Below are experts of layer 2 (counted from 0) of a mixture-of-experts language model. Rows are named up (a neuron's input weights, with its number) and show model dimensions 0-39. Each number is 128 + 32 x the weight over its row's rms, rounded and kept within 0 to 255. Numbers have three digits each.
Before each expert's rows: "gets" lists some tokens that make up at least twice as much of what it gets as of all text; "mostly gets" lists some tokens that are sent to it at least half of the time. This comes from a sample of Wikipedia text that the model never trained on. Tokens count by the router's weight.

# expert 8
gets: " the", " on", " be", " that", " not", " is"
mostly gets: " from", " were", " be", " are", " not", " they"
up0:135114124125131112150080176155122099163178079119080144091089166138099099173077132171125138078074171142131114124092084142
up1:175126108164136071116101146113041142119133138124136164163086064145154124100170046118075138166128078200128133049139119138
up2:125143083085081077151112128133137128116102200125153124080196169122171139118094163150048127131115165080155143183120191125
up3:102078166187108148105153141118140149117096174138140122143126145188144118128099090147135107115138111127113142094187048136
up4:134150133188126113108174141139161121130148134169171158060098170144088111141136086134087117163106121141096135147087110140
up5:134115155196106123148195070115108078095143129165087102108120153131164169072120104131121101131115177094165164126132086140
up6:115118119173102117144132115114122108102120162168087179091140048092132108178150159064134140141142202116147159115201115110
up7:128128174153134161100175183155209143195162085105077100134160140057125124150162085100112097130087124127155135115113109118
up8:090160094094127109193127076147094086137107141113163120197155180116167087145156143124099099128123133141152106069078109095
up9:106083188186085129080084116165172139180105140081114133110104180178133179086152125144115099135158211127182091133113176132
up10:138139081126135080149125049169155166154162124054091162126135086160099111087130127136113123112114109088114144153035156120
up11:176092152132146049117171084153140183144099144104152082152159066118187130133118113122089176168129184099074181161145147068
up12:118069151097149117074121129101138083119159078148123088186112110083143109171102125117105206109176102089171090111187138191
up13:176105087149190111102074095135129152141109154076116145095055141178155110125084154155124148127133200026180131076071155101
up14:167096104105129154123080123119139110095074124149146143096149128203127111103161132139101162103121116198059152138054130168
up15:115104122112089067177141096115100154113152156110145160109156134171059131138154122168106159136116116106086114061146165090
up16:151116133127131146178098124133178140156104129111077149137147115095129160139063202107167091138113118096138129147147150158
up17:155145140099147043130129120106127106191158163099153063103114146104112122130133108075155171138070106113123137107068135117
up18:120181121113140100117109079108111131141142119143097072111122132108097123132126152152131113102156134167129149151148057087
up19:148127142103139099125125060090098064180101126113127125058079126138121040092090132102108084189071159115095117164104127119
up20:069120143100108106144100105114130050182143145088162125169179116177147149186127145097079107131185104137123112156135075139
up21:123137136178110091141101182093144135118106153203120111110101146129138086159147103131160163154154123088140128144071082183
up22:160121106114144114160163118116183118114143080121125170105162119147123103133132109105129098077049135163111158164090136117
up23:149172105167085151147125140173136080080107144146165138146208064078105119121131102093132129073147113153133085137037176000
up24:103131099161147156171109121142132160147170094090116069119099105117103134099126111155158130127086207106122173070100198185
up25:111182122104080098138118111093122138094109067092143172175153131170194079096131104077204132134159145189116138167128184164
up26:157135159144150120068087138063100193096084126160146135140156127099123096115151097120069101162199126111127104069051129121
up27:107170113106177191149067134147084107134103189106098154133145147128065100151139137191132153140128140153085084131159166072
up28:152081084095164153068134117138110112121114132108120128110146170137124159141113163097174141082115089109119148087152124080
up29:144146136100110116126087066113129137123140117184092115157130105108115118124146142108105115090154097101156135161102140138
up30:167121090163122126144158142140194154151207120106155121102139100074114111164141158142145173124144152104074126121157144111
up31:111205126132133166090102136181145166153103135111145143043093102113119178149135182145116167112147167120073078102136123201
up32:116128140072118122144164131124155118138150131187139179141120127158172106175126122101174096137091156138127164147134174128
up33:176132161075079132086086154097134110118089123067133124097111126137192117130130123140153122108178170167152083181094076108
up34:088123197113124166173135093102125092075094139109103176133088147133137079135176143057114142135108147110167126049099059115

# expert 15
gets: " the", " of", " and", " in", " to", "1"
mostly gets: " of", " in", " the", " his", " and", "1"
up0:092071087111134087185140064137083098105177099131103140085145130162104111124163040088086114125119108138078155107109145177
up1:037171097158132107088105159086128223151081099131109177143106136111150152081142140113133093134221171136117127068108125113
up2:205161094129110182085123115091151077160134128135087124150134120186191133108134140097139103110152166107113161127110044145
up3:130139161156145141157139127137182114122090115139095097144119151099101119105098129112122126100145117157131159110130089099
up4:065083089142126159089082134133090142131102110141174140096149137110154083098131203136154161149077107138161155180146067048
up5:127159104134129078157195119169091099098111094170056118037129136133069135160049160126155092090255128085069102165185143140
up6:125188180105165106194129123149150179110163140108079105118057146120100105109135093189102130122104111080171145143077122149
up7:154081123127128097157147117165119174108040102114164115131100147123138189193097126112118186113131154187102178085132161069
up8:166129131118171064121179100113155099175125184150114083135087138117137124147173152090147135177167135142162080113211087134
up9:127159145171191120144142089157159138127135104137165137112065077140145086119092186118167158135126147064148130136120123065
up10:165116067159174137116087095120159201145174143085081150087130087142181112079164149124111120180131120124143123147147160150
up11:163131095205093134146128147124128154153095118156087137159168142113165086124105122127126128124134107134162163171169154177
up12:127141159166100083165140151125119143094219191088088210111129111165173092175101126153117132097086091105148138148113130155
up13:107156084156096130150117160168134154176108111111113108123113176084158094111133099149058101130135109110122078146092149115
up14:086189134196151095125070055093148103149190121140131129138133119090127126130174127162117112125135144098205132095151167129
up15:128127146126105066194143163095112121129107146175131136139237138178154083114144128145063131148137149151171114118117098153
up16:174113157122085142103130129215146136128134106140168111083123169126165088124169168188097127117133104145143083086107161116
up17:140089106075124113090127071119181103153094149107112160118151123128098101040099169150139153108158140135170127126073122096
up18:128119115136122097124178092125106109098155140156097255107110091105160124091141116095074117126124103127089098093135083137
up19:152126095112175102170099178148118066124097123164154102106163108118134110123107141125151060181151108126079139158111106140
up20:184153153125152107162039158106126159153171104177148126123097181143086113108101128113076090184194185134177188108159136184
up21:129147147135120114135162146115197144024108107158074150132125092110177109151151099107090119108114172159142126089147140164
up22:099107130101147131161139108144145104127175052087142118129123105116143142174075173106135158167167095053128123090108160221
up23:112077127131067115078082133099175183131163084158090176112115146081166175111152088145135153119138161147119060142087077096
up24:102131111177072073111159128167110092128135089168139147111101115159111113160153127152156046126136094085107152112155166115
up25:100133163153148082133146113119087134156130136097096142133127091123151098124165146099085111145122163151180086157136151143
up26:099125132122098131116160127100150175116177159085116133153094154126122178113129152089127117165127122151097184153110126134
up27:085113169146078124092194091082109165184127107096107094082138080133110160097126124122141137141170164118142110131052154111
up28:183137110092155057083145123124119160072136144153099082146145088141205149147137121134101123188093089146079095066090149096
up29:117150101061145192109127178196121157162148132130127110144104121149136156114171164150122125104183113091153162131135094069
up30:115107135186120142130108190098222085171090133076136101075150138135130083109180067103109197141125149176087030138132147157
up31:130130058125151112150121101145142135080136105101061190162176160113109113134116081097086189167141127098156121079153162100
up32:143178096139118151187130138119158166144079090104135170102055121155084133163146091140143151171115135106083163180146127128
up33:151082126130172163160102137123140158142143095168166118085111116114158098065143157096129094088198137154066127128096108101
up34:136128130166087083065119210094163080116141067112145206127131126127126086136060113082139062165091128175145119093146138093

# expert 0
gets: " |", ":", " |\n", "0", "4", "5"
mostly gets: " |", "5", "7", "4", " |\n", ":"
up0:091089169122132121094107167113120110139125127141148071145138174123170172130133106093177131087131066148087133104158111110
up1:136139114119175113141136045197181209049215144177077158131076096157089139071109134124124167130153123134160134151191175140
up2:120140149102159069113128066118100102108077169131230074135073080107112122169147115123123146142167156091211060129048138144
up3:127161134110121089126151112104181098082134130176119093105175093069121105088097093090099074109122134153072145138091140191
up4:097109148165147211032119119102110191079116128181194083041068176121147139116147101112104152125102098151078151080128132156
up5:150137111176148160145100047164084010160149140163104143141109136165182082133125108161124118132180143132122176128161140153
up6:096139116208104165121101106154135170113113122098167112089091080103161081111111150084197094155175108175088102150134116141
up7:145095072100139093130157163118132095076162131117100063135115129167150062112136156142097199111125072137138132152125113096
up8:096144143112157149133121163158146126159132141191107086101114127111110138179126174125129133055101125180127163174045108124
up9:095097169148155124174100153155137161117158173104124112090149118079129112112108123128142085132097169168148128119132100132
up10:082125125158112125081109090111188142162141124119096134116162147125116162156067091155165130146112108113123163169124116146
up11:195124105142136076142155149168035108083072122164166147147122178083155162142096123060096155127113173146091195122118146162
up12:081138147162168109159123151173112099119123158048071129127048127195073104114146185115147100054115158150107141046120129132
up13:180156130150091105135094124159127130110167071122114126111084120137156106104115161091117140116103138134151118088141132150
up14:119131132166129089131128138168081165084074080146107159133154149129115071088186093058182112221168189178164124125136102143
up15:098126123084144099153140128113092095082129156121159089159136096138093141117133072136201140164141149133115104104108169109
up16:149105113099134123098106103097138175162109169107128203080075119130126117192117191070091134114090098112099131092130120111
up17:168168148134181117112092121130112128105163090148119111142140091154096141098118126182133116153124140059129169131104167162
up18:107107138141157124150139164174123151141080089083151167151076129107122101157112154107124100163166133141179152122124070148
up19:145074077062095155144174130162109115106134115132126102132117140092079140126184108079149056155112102166082157134110130144
up20:157111138105172135133144101087108215143164148087153138180107122193085141088127146095134120151123154138108176146121177129
up21:117088098093139117123199128124097127141123106204098120117135145166104120072097164131140133185166149109118138111151192142
up22:128190107080086080131124155102163126087142179165178078179127147153104147189167096131169127106098141096147105149158122131
up23:148130111088159109156093075133156159186097115135146161143118128109109134163132151113167130095091118106176129161165116186
up24:104177146165108142126108071100101103117120103143109064140124112206082171182142140137085111146160080138103163117075108159
up25:072110113089161117162137136073110144138140155114133148097102073191175118099072093102138155154171178155194144147139141139
up26:088152112138143132155128174148089139143082089127105120153144183092128122158196135119076157152107164155124143111143102091
up27:226147142145124149079122103166107085105137168092162097092133123121190142100162113126145127131109179142151140107207084133
up28:125084111120160085142142102127099100139088119123117103065083117134156135123129148155065118117210155107126181105125096129
up29:111071108174170126099144145126154123141123100102099118141156134125208169170139154124095127104144174144148134100102114127
up30:155142123153075160136130166167113117134126114148084111211116128139121132183124118126146070108155141112106162133193086126
up31:075168110186141138061173114170112066180098137102091146060108166140178115130098115136158149169091159127159143124150138150
up32:161174123090099130105159118128064174103169120105075097118135181187185117149165134118098126149178193183179080135173141167
up33:141105160131102188184111059142098192079135140163157130128151102131129123096125122154148137144100145114146135099130127137
up34:145159128153157117187114154184132077142177144124108131035167095180082155102097100156192119075225136142111133101196140133

# expert 13
gets: "2", "1", "3", "%", " V", "12"
mostly gets: "%", "k", "2", "000", "z", "190"
up0:127113150184155127115095108136114167105119155133098089118123069136124084139126147160147102122121108067179110163180176120
up1:170079079147132066118099150107111144130131070110090186157148082114113137108117142130193098182072106113101123099146106142
up2:141111153168087154115069180123121064089226121139134184146110057106093150184079117108124092131159130166187143150104101154
up3:084155110129147170128165143099200153154156128134122141136054154162147091142097117160150144165079128127111152136115115111
up4:098185103158122130169152092108153145081103173187161121105051138068140135137107104118099090124133073131096093112096105162
up5:119092101128171124115107159163155157195080116139148092194086159153125143159089110063114188169128151115151151212127156123
up6:132153073185127135137122095091157136132193091146117144119163115088156158147181150124116090166157175115131078146132157102
up7:106178112053083126120153129102135082117107137097125063118126118126111157147121101151114141112159160161107090147122069177
up8:143067101082022167171163120100153119070111122099117123111144127143103157143126119144186158120178108136119107144139189137
up9:148139185173066095154136153111132092116126114126078098181136141104111104139124131092108136135113114182097084121171110104
up10:087091108108204126118171171126135082152131071129091126091102137137144085122124131118078153152163126102130121131138141130
up11:161175133086150133168080176160118117166144111150118163154159191123059096155158083157118124143075216193147160095114095122
up12:127173138146107171097190151109080143100077108151129162171098149129174124099107131155158097150101200168107097116116093138
up13:156178123082111177104092087124101158170143182071165152074148094154125104123147132133116095164110145106122140181128169169
up14:117118140091044145093134123126093097110129119143124197118174148177134104133052107033170152069138163106121165100170082090
up15:126063168151108134094092161085122118141128167113117075120154096155130061100114151103173106092120144063078125149113111085
up16:143107100090109055129100132155063097106089100118130118088130080128129109131073126137115171152181130147068172136104154118
up17:148179099125133065156126119150171160058139124087104120115131119124161150083085119073191115142121102115090083071104178106
up18:102166185127115105120124056079144087213140110141104055204165148120099101160084147172152112147091120136186188075110150092
up19:099178124131067115162106136154105106096146160123108130186183073109080142115091122132148105180157114102058153135144170169
up20:130161105133091135135084102144109102083178089104099167129122086163096146149155118115123172127106139132122119133123127057
up21:167125137156072117148106124135093109103095152123131092131083164124096152140124103113062118125167134178110177133180115061
up22:101125183085163122114108141117104135138191149151141073120171113160151141140174111127138110066109139178125135145125158114
up23:099144049177128120115138156091141169123137115150152182110097129090134125130084075121181175110102173217128156165185142109
up24:105081096193105076158090123107116160141136160120133202051135128083163108164087166108176129129153162146135169114128135078
up25:165109127072099155227144161067099098164124131067148148172108118153143138086116140060123145108213067116130092168110126136
up26:132136153116176250152167126162126152103117143180191092124099134113127164093152145098127152124089185141168104097134148093
up27:143199048128110201134130117133125157136088103133057107137115132126149087125162138117127094052104105094068165095079120176
up28:172111115101149138151095177143115106129098165129109166159128111096172135129142112108074134126153108101069120162073134124
up29:085064163157177110097104128060135155118130127089123190124136124151082112074156171126111164144150152128157109159135130140
up30:142124140167135075138123098178175131144142149153163093129171151135144144136120142138091157153127132123066189118118051135
up31:083113098078188162150139129105121144109167064142089170092136134172125090146138173054161204119066220221159119164104132122
up32:178158181133122065143163175091178157133128147129158136107200123152138085114065106073114077167093109185134124059127191113
up33:124113183073094148140152105118161123106151101099053137158110132176114200168142174123139112119138108111133151149097116109
up34:080134037112167121169090120156119174180136162111128110135164105103134119172106137165132147118171103164201116108129127088

# expert 9
gets: "-", "|", " a", " that", " (", " In"
mostly gets: "-", "|", " a", " that", " which", " In"
up0:166153022056095096087100060129196112143100105158111156158182074166146103111107129097106106137142115170133077142165174085
up1:150134203158083143183125165101162146080158083089086084147084107114118118200117115129143173157140116121117128092118114171
up2:210135149114122158091137160129123107120134157040120183090121138103153155151138143140079071083101166091102123151084161102
up3:133131141145094081104133117123164157107138104120140124130105132124106134115199090097149120140171158129069111142123113116
up4:146181150149123110166158180120148139145140139134075071153115073138148099122093122162097160143073180143102170153118134117
up5:132107117149151208188044151090113117071145157164131132120098143104142127125116118136067116181132127101082093157104171143
up6:151162101157119124194118158147129194123198155109116200094106142073148152139118132055131135097114192096133123133117157169
up7:087129193133101198128129171140119070135065156163105146118142074113122130140032126161132153131114121103097116111102201147
up8:156100209110102168155136128195114130125100111135118121160138092119152121162146123127128146071133162094141167146151135128
up9:108098163160125132158062174105118139111113109168096148129104159098081126122151172147131108106126134123136098137166149155
up10:112157099139075173182148086138103205087215114190151177083119127122142181064165115103123085103152104146139120078087160136
up11:142140117109109140059092134156118116116124112112139123101176036173161105116124150134127096098158139113136194181169128149
up12:154120125122176120167116114095164172190116102121062171167108112107186143120124182092099138108120105147123120129082123157
up13:059150133111104125158164110151101146144147110168158130207141176171150139101132160112123110102114104158161129142112143159
up14:130122170088119133156142122166134116126096064086094131171113158116177161119122174151109157114106129143079114110135117092
up15:104152088071137104082149160160121103164199163157144119164134100124094154108131115141056118181070140169073138132123120136
up16:102105118145158137082104146131109140170138139140144160138093137132123154140129169113121152207151108149104149121076129184
up17:061103162069194153148099172090120140114151090091095163161141202116177109126065120140108203129169199125121065122154119138
up18:141178153127105108131075103137070157118105071138093186091127162111093196184103158093044177102116104163148117159150118201
up19:129098113169094129151137138051134115176163171116128109105114154091102128081099176130117173120184118119117131070182102081
up20:075140097139136149094053183121114091150172093127124087105079093130155118134112190121129100102093189122151080118088138132
up21:085188140142102123204103151187140097116212142136133185107127100138131090117131137141160076164123121142185154140114121111
up22:147188112142139093132101136084106154109118131163127154192085158137104151080122118135150173175110095079187126130102150106
up23:154143079146180144088137117136135198146069104126113147080088211135168130168062138162123096078157071109146154105152155132
up24:146098078163075126164147085108138122106192157112153121114160044122194142094165132105122103146103127184136229143138145167
up25:173151121104100162133093096157179156202173093180202117151087094095180146168121134137108202111131130124134094112080145132
up26:109119117141102099096134157094099104142103152162144112150178132121161121129085102098135104138101153127164088121148097191
up27:130128140140190201147157109112082094115139101108147124096158097159105141153127151137157138142099134158195093121124130122
up28:128170118119104144084076128212176198194090177116128137206094089118184153183088177099145102172131131078119113145164095156
up29:119079142123166131139114115149135144155101123159139161127188109164055076088096162146167157104161122166127177088124105133
up30:121133104141136178124096085120137098090159040108149152166131156161194077063149043143066123128122130118050127147140129174
up31:092165179142097103105124121136138149109152165103071119099143102178097173144180103129087141042095155136146150197116097158
up32:176141170154117085110101130119153126105109075176106149182119112117139155097108156066130174143084165079101088170142088117
up33:118146128084143142148118105119114168116185110159137099157094149141133104147108112119070102129155113179082141135083146084
up34:061115065130125119096137137154124145157160097141127045122168160115134139096108162123180155137140136150099140153089131171

# expert 4
gets: " |", "==", " at", "===", ";", " it"
mostly gets: "==", " at", "===", "T", "ar", "S"
up0:092076112090151135201086164091143132106106142156080146144196101124122176109159144168128166138168100095130105135109196131
up1:169180117196173154125168214117094099120114123197053176169094117126176205123123103108113145137157104123114187125134123177
up2:173104148102195172163125135152128151171111138177116155126126165155096105125104161141160110112170138116186130132064083109
up3:075103155117151142151092137129132101107125173156156098142169173067131156130127141143100121089112053126071115191081098141
up4:074126112077120124106071165151162128161121126155089111102126132119093097143129095113155141136156143164128120102076122161
up5:162133072144087132143128193130117130132090116075040101141126160099132152180130146128138123136097177192182170140175182119
up6:129129143138104154104204157107167111143109151146157165101114144136131116141093138146151118087093158098153171085142083130
up7:119116105135156151112187146116072142117090112104060138140125114110081081113131134111136152091098090175108103045125140136
up8:068132112128135115184084138114128133129127098163172208174152149129165150151108147111173102123143188130067055127100122161
up9:165143166139125150019156138164157101119142123201116131103168106135092127145103101142121116090127099151118154110140139161
up10:155123137079098141116127172101173165116162183124116094085083109135122163170133083093107077144097123109132139128070067183
up11:157090127109188122158151107057138101179129117132083120155114110121159160120172209126101199125123180169109175131085139143
up12:090117133116177115163118100149122148099187110147118145118139135119120155108210160162166130109070156123158121114082101126
up13:143171148143167119144105105085199122142127159148099100138100099154125113166179138116145089128112136151152193101192113115
up14:167104139100141131039120134123132117140128119152130047135120122094123181150156197132110166149158129138180119146075100135
up15:102106149099140153164141076157137169158118149138118108119146100087125142110087127019143087148111083164120058145148137077
up16:147059071124124189092107114170095129129131132098152123176105112117118160169142115179130093141081133195154153099085119120
up17:105147114118088157172115074165158141140169148165084070132166135078137183168143171098112157124127118148183173072152063116
up18:137191143090090160164103133099165093107085162079123206142055155084158057082149146086084135120088172207185128150142120129
up19:125144091116110156079120061117168180117150138137124169145126062133123129181148108136083192155088174104067085098138161136
up20:137105120094148117081098188187092078073134112147123145121118091082150124145077150161100134177160146104121173105135176148
up21:058146107116164074134117146094089160150145081106078164111144110126155095137102142160104122164096149083159126127154174145
up22:098096074125130070109132146207157124085121159112147116090142164188136150120122160059166210206201113120103100125168121085
up23:109131077108213136150101152122121149131145130197131111084143131159156198102095120121122069120148136128104124120210180107
up24:218119124125120161105153055095124091079117120112074163124197106154112110192130117148125164088145105134159122136151135154
up25:109177076087167115114060128171190149128154130116182170098136142089111127178090171152082180118122122164142131139116120117
up26:136050103106120100101142105098144242088167093149120151135147150113098120115144124140087140095156179167120119103137099133
up27:106096148163082146135174192117090116124220111171180142157153145181132142115184122139110122144099137101163096109084074100
up28:146114084098128122141105139080120142090151076135111178111101105106214085093066167121113115107138177106154094132123102171
up29:149156048110119107094121090127119101109150203150135154120135124048150156128121181095078159125060164124136117109158080146
up30:151181096107133115160041117136152165064072067127098111187113145112190141175090177101169113087105127152161100146099151108
up31:131182085199178140137104126116149076068132092091112106095196141164128115101095189140099192110156147135185134145101186163
up32:132102116125179131092122148099164108169150152136148147088131116112118114125101108050068111151058130144105157093102092103
up33:127166122078131107129136130107147145139107153143198105133144109100106096150145103122112102201103122140102164125146112122
up34:203138092134120126137069134198072121138102135140117125134151153128142113096143144106154175092123146180108134147157133111

# expert 14
gets: " ", " (", "-", "\n", " \"", " United"
mostly gets: " ", " (", " \"", "-", " United", " I"
up0:145127096135106144106102137098192159150062102159051130180175063089129126171139181073106122175116086087160158134114115137
up1:090123122079212129133146104122169139107132143132130114135134046072125110090138115145130134158181157175104161121098134126
up2:090136069116113134121165156154144124147221121027086095072070108111175181126102140079120181100143115144172137084193105154
up3:146157076122129162125055106108143145106149142125154120153096126142149055104082126112083104098125157168108137095127132161
up4:176126161134184100213149139102125113158071146117118132106090077158145144186094143133115132189090100143179150100137141126
up5:057145206144125099157084097116125167157151133115140085092145077189205132166171072107144114166116120127151126132149146144
up6:126207111094168140126155122133104090109134102093168116077123126119192131177094181155097109112127139171139144121146174117
up7:096109133119110148147155146104088130151092082136115128139062110110103161121141131145152115113131094096104130123107181116
up8:136094165131172134101141143184144089071108152109140124098175144166158158130133106163128127137077113112107108130126174140
up9:176114108117134133110113150125135156134131109146104098059085099125134105127142116127174162121131156126171151110147137122
up10:116113158070149121120076105108122122105147094120153088121176082115145122128095086128099161106079177112123123051152162103
up11:120134146144140128183141168109140170092107111113052091153127133157043139134149109085122134105160191191092137178152151086
up12:165105119173151118141141098084159080125134084145137110143108143053149114126129132124114132127132148150103116082133139132
up13:151145174151147124110060115162145173147103091086136151164126152095115131146101149098136150107121164143115081185065164116
up14:114156145135142107132109142154103097136091035133098113134162097130101128092110076149087150141146155083155117119141074205
up15:176126161150113174141140171131128151101181131133131099150103098139091110156129116140115131154134073134142117118142159113
up16:089123150143151130083053107142147149076060135173139088082150110131124170096089206164168120159137079148137154143131104188
up17:112089145124139134181113149106116136143128131200209124140144123130180142134120143123157101118089190144071048082166091093
up18:096155093150137090182104118180104162122124111127151077134178179094128154107128173153127157097119114176116085149086134075
up19:129122156107108136089158101138149102140043149140100153095138137138142107053136148120107114074204102110166157096126127107
up20:106155147057078162094081178152107139134100107116160095160106163134089162123099125135167104134094153121173136088076168152
up21:132147139144133115111174141144160076132138113158118060099062129134106030083118122123155158159119163130128190127150110079
up22:127130178154145094180124165150126086158113109120139091118127151092118132100145112170164159075124096134179168151106165137
up23:133102137092099096071139136142161105148136143142055194114074091147125137167155171116135099090092129089098180152131115109
up24:087195087105140153088158096156155132091053105112162066118110122131115119163124056171134200131148119074115115087195143115
up25:163129094116134124108112102156158164153157066187164080105075120129099130145125146118092134165106155152098162133176183118
up26:116166153110131139088160037089075089047143107150188142091143135144117127091069061150114068149175114126214117108099100128
up27:136170116106180121112120164098106181167162177174121132153111086091154136186107141103166117112138138161160174154150130094
up28:156086116144115150061093106128132110101078132154100091082125159133156173126110142153187121130157180134132105096149145139
up29:122072106109120163118139150104172134115133154161108158108178130122077144183190138152081169072101164134138146090129081133
up30:158149088117131096133153145103149136112124090156157146066106097150159109135122089068080146140129185122101076120145141188
up31:090207178162134142139158160114173112111120122148157136111163091088079176097110152112111098109136095100122156097110076136
up32:081105100076091102074120237109113144120168106124092140131170148168158119133143141096112142160124135114158126118098163104
up33:152186076115173086142127091150172147113137071161138089152156118139148141078143151085155177103144150101122091148160088140
up34:135126178157100111157136177113096146112119105108115144063091176102186102119120168079081144190147157160123103095172101171

# expert 12
gets: " The", " was", " by", " is", " a", "The"
mostly gets: " The", " is", " was", " by", " with", "The"
up0:103091133089114118097124130152111118084155035045123122106112109184151142125158093142082137153144134156222115190103148162
up1:111115104116116154127170070151118172192087162054095105150148148164094079130154110098135133142111147141131145144137109088
up2:110066084029162163121087096097168179094146126181095148101169141168150106128136126078124160169129105121101126204111112105
up3:114073130116129089139092166137144139159142144099158131105168131132116159102126130170043136127097102120133147044106186105
up4:091169091118104123158139184079154107123196075166119137167062110160134134166140172193110085101139133092160160159164095229
up5:171134107130169128184106197146116186106128146070109108122111145146144163103128166129153161154143149138138117139160109101
up6:150186114088076110116081153135145113119075195105160108094108116144118144086132147134168109166172162139129114114150050137
up7:130116121104100161117155111143160102110156113113127135132138076118150101089106171192161135163123095079093149119124109149
up8:093080113152136102103109115098097118118154100135133150111064113115144211128098140152110116122112154150130084126103068159
up9:099168105145180046112123113121196113101139118134153131175106147102154154077129112084088112108133133162121138130084080120
up10:111130168156092186128149187141094111142118113090138192144084131126105130120096163059088128142137116103067125169162132141
up11:125150107124065111167140140132129133147146134142119143087136126176131159117141154128133096140052184100151064099092049096
up12:097137132116133169126173125107062133161133165056120155142127092132092104149137168075120131143135157141078136081118126124
up13:107144141120112164080114142095148122119111116113187117158084110087114194122113083128101120137155132199161122112120111109
up14:106132147080186120101148095108104177105158165112126096155189085117119145133132120129035110134142178164068107161062137097
up15:164103161078159130123133089088090125108155155105069169040125132165169159121073095163138125115132164131094119070139094134
up16:118131119146090128169176165142114171146147132175109151133128127167113123082160142081113103058064185168154054169095091076
up17:147147144118154185147161139154135147130149174125189143119104156091160115176129142181140142097147141176083147137089129048
up18:076138120105151080131134160125079092086155151131139194119074116127125133110115053173168202165105074139141097122144126089
up19:116140180115097079165110115153099139131101186135100105101086115112104144144149116151139120118127096087184105146132117177
up20:099111148165073128080134161055146115088199121097157215165141140153169143153101101115163114099083128204140194150144164098
up21:152182122080111135077107110129175155065130145095097129107111077085119127105151176111084130123096132080159103148101152130
up22:191157146129046082194155138109113144138148109089120147150196147143153142075108146042097146183192149147179055118132091154
up23:183083101154108108114110201093129102127123187158111135132097180175128108168075137142106058151142213117139096128097158140
up24:101069162137152054114092120168130089122123146064149130126098154121109121142089161082160134133117120162153148077139102119
up25:147129106131146142071140131100135164134128150200079191108127168119164164129094104050100127049093171136168169110168148100
up26:142154129104164143140099110137085158099140051151162155102167165141158152154096133061119089112035108090113170156120102182
up27:160152156090126127162145092077152153125142108154132106158125162125141177096124155127183136076212177077083135163148189136
up28:122152114119144086091143145138138134129137141104146131114114111161174092089144138137065087175189089183114145111142120108
up29:150095130178151148125135117128093107090124109164163091134158172187139048179155137096126142105125178184096061127094099144
up30:078124165164055138185128098092165178066118118150101138081098094072117074176127133132093128140181180120117099150140066169
up31:091163138111154150150127163092123109145104135140133124107152085152112099156104120106110147143159050133075175157108137162
up32:085137165128127153093097158153197131124147156120112093201104096130107136186132119119166141119133141155175131134141116155
up33:127150101119085130110096115095155070124086123141072153122138114100115120084157104097160093115147166136124091093123125082
up34:124149176144110123062095185146137077134140177170142134149131103159134100127109084178139098220111172158119119088100104114